Experts of a small language model: width 384.
Below are experts of layer 5 (counted from 0) of a mixture-of-experts language model. Rows are named up (a neuron's input weights, with its number) and show model dimensions 192-383. Each number is 128 + 32 x the weight over its row's rms, rounded and kept within 0 to 255. Numbers have three digits each.
Before each expert's rows: a language model's description of what the expert responds to. This comes from a sample of Wikipedia text that the model never trained on.

# expert 5
What it handles: Syllable after first letters. Second pieces of words and names after a short start like S or re, as in re-ta-liation, S-no-opy, S-te-phen, plus con and dis.
up0:151117074051142088077120118138142081091145113132082053116074094129100179156140167171106142100103142129096077145170153113216136134127130143145095120155138131090093137145148124133159084179112154057143117162124186128147111111150151084116102114202116124125094113111131094078168072152119145157092109095097150145052122156091125144097206110092124126069158165107132199090068166048139070088157076100232179129136154135123180078085147164095095178103105146092096090166159212105116115146168143110149097063151124045045109119149115140135130131120118120075130147072101148122070154153136120129

# expert 20
What it handles: Infobox separators and spacing. Spaces, hyphens, pipes and colons in infobox lists and tables, especially the space before a year in Born entries.
up4:159101094164146107115158121116146169096122151189089156130124139132177154146123157145126123140105127136180132156160100118174138152111207183136111166095089104163131203105157116163135084188088158104102102183111117158166159131091141162144115086117082134087076120179096084153117083117098147125125030150173095101089131084171154094109121107160172129157085142181126137091165160084091149199134108126127142141090159123082091148096074103147125127075101165149111113147101131150145117117094160184087168085142095051067100144101148135132182148088141164072157098118092166173103106203121099146

# expert 10
What it handles: Mid-word fragments. Short consonant or syllable pieces inside longer words, as in sub-d-uction, co-ol, con-cent-ration, and in taxonomic names.
up0:112118127055139107170092126090160067175097112123096166176156113127108125170096102115085082165112161107157146141116124131171082105066101187174115102136118147142113153125161096036137144114078112163132109155103147100128130133144109200102090091115106141119136147148134110155070123092137123134147149159173088105174121164086141140170107122168122170133138164079133077129139111152107140171089150149189122066174160072138111119098180130111149137166113127054170041115137121154145093119084113120085112117129087104068133125113129116137192169128137078152106084113107140142117120156104131158

# expert 3
What it handles: Early word-middle syllables. Second syllable pieces right after a word's opening, often re, ri, ta, ci, as in For-re-st, sac-ri-fice, Can-ta-cuzino.
up0:120143155092162167108111085169119119049139077166117095059139125132114100116126163106062136088164146112136163083100152117144188118129128177104131181095117110123134078135170158108124119172159054157165078108099148152120118086127166167162127169130085114148172163106166188144098141158122126108092086065104120107201122173126132166179153053107157132107124147135079112144169122123128131093119126131178190201107132107128175111174114147111143132103137081148082105168160116116155162117110097093094124131125172116167102147155055135089143202131171115144185098123070070134185088066112153096

# expert 16
What it handles: Leading digits in numbers. First digit of a number, year or score, often in sports results and tables, such as C-1, 2-2, or 1874.
up4:142118196140074168141133066086089116139171169118098134173061156067165129063088087116112115129167061081079175141152080157098114131126114080116122105129143151096124111121161098124050133113095094116107164151142095111165178112064127117165129159101136056116140109156158125072115131126128123114140118145154118152115087167094194152130182111057070131184142106104167096157081149148154177130106106165097118153074068098126189128164109087145146125110161127119141171174102128118119114138144053141110157136097125110099156150150099106155067128110183158155179120129095088136093095131101158112

# expert 23
What it handles: Word-final suffix pieces. Last pieces of common words and names, such as -ker in caretaker, -ke in mandrakes, -th, -ney, -ger, -mann.
up0:104109102213133129096148104135150134111153130129112116104096154094110074137113135122109153119105103142108170149030157121102105147178120152121079130149149185161115132148176137107105151119139119160171124143136088133138165098100136122172152128183206115141063072102115133128168195097142136134095086171077127137161084151089148110121103153164075137152164109123146099157154115109178126137150143104181147141128079144153174110057118116102098207119048153073097150159135070123123162163155102103148120124189105111151123061147103157125140211095128097129060092172156097168143150098109134115

# expert 0
What it handles: Year and date digits. First digit of a four-digit year after a day and month in dated tables and lists, such as 30 May 2014 or 11 June 1959.
up0:080089107085138115162100138125103155128140148138092124119121089074183095189190136156168172081164172179107142141102124168142121202101195110132131155102111133107159160164172081152086130085117067108128102109113083129119082128133205131118131110133134122117140108109115127074158145135142235165184133164096061159110122119115143179137114150089106078111129115110171141112133135140152112093154138112145143144033186123106097061158143089129218075081085186143118118176059074175119146114099072162126058130171146135117138172120090154120167120125097146079113117112145094135153138151142121116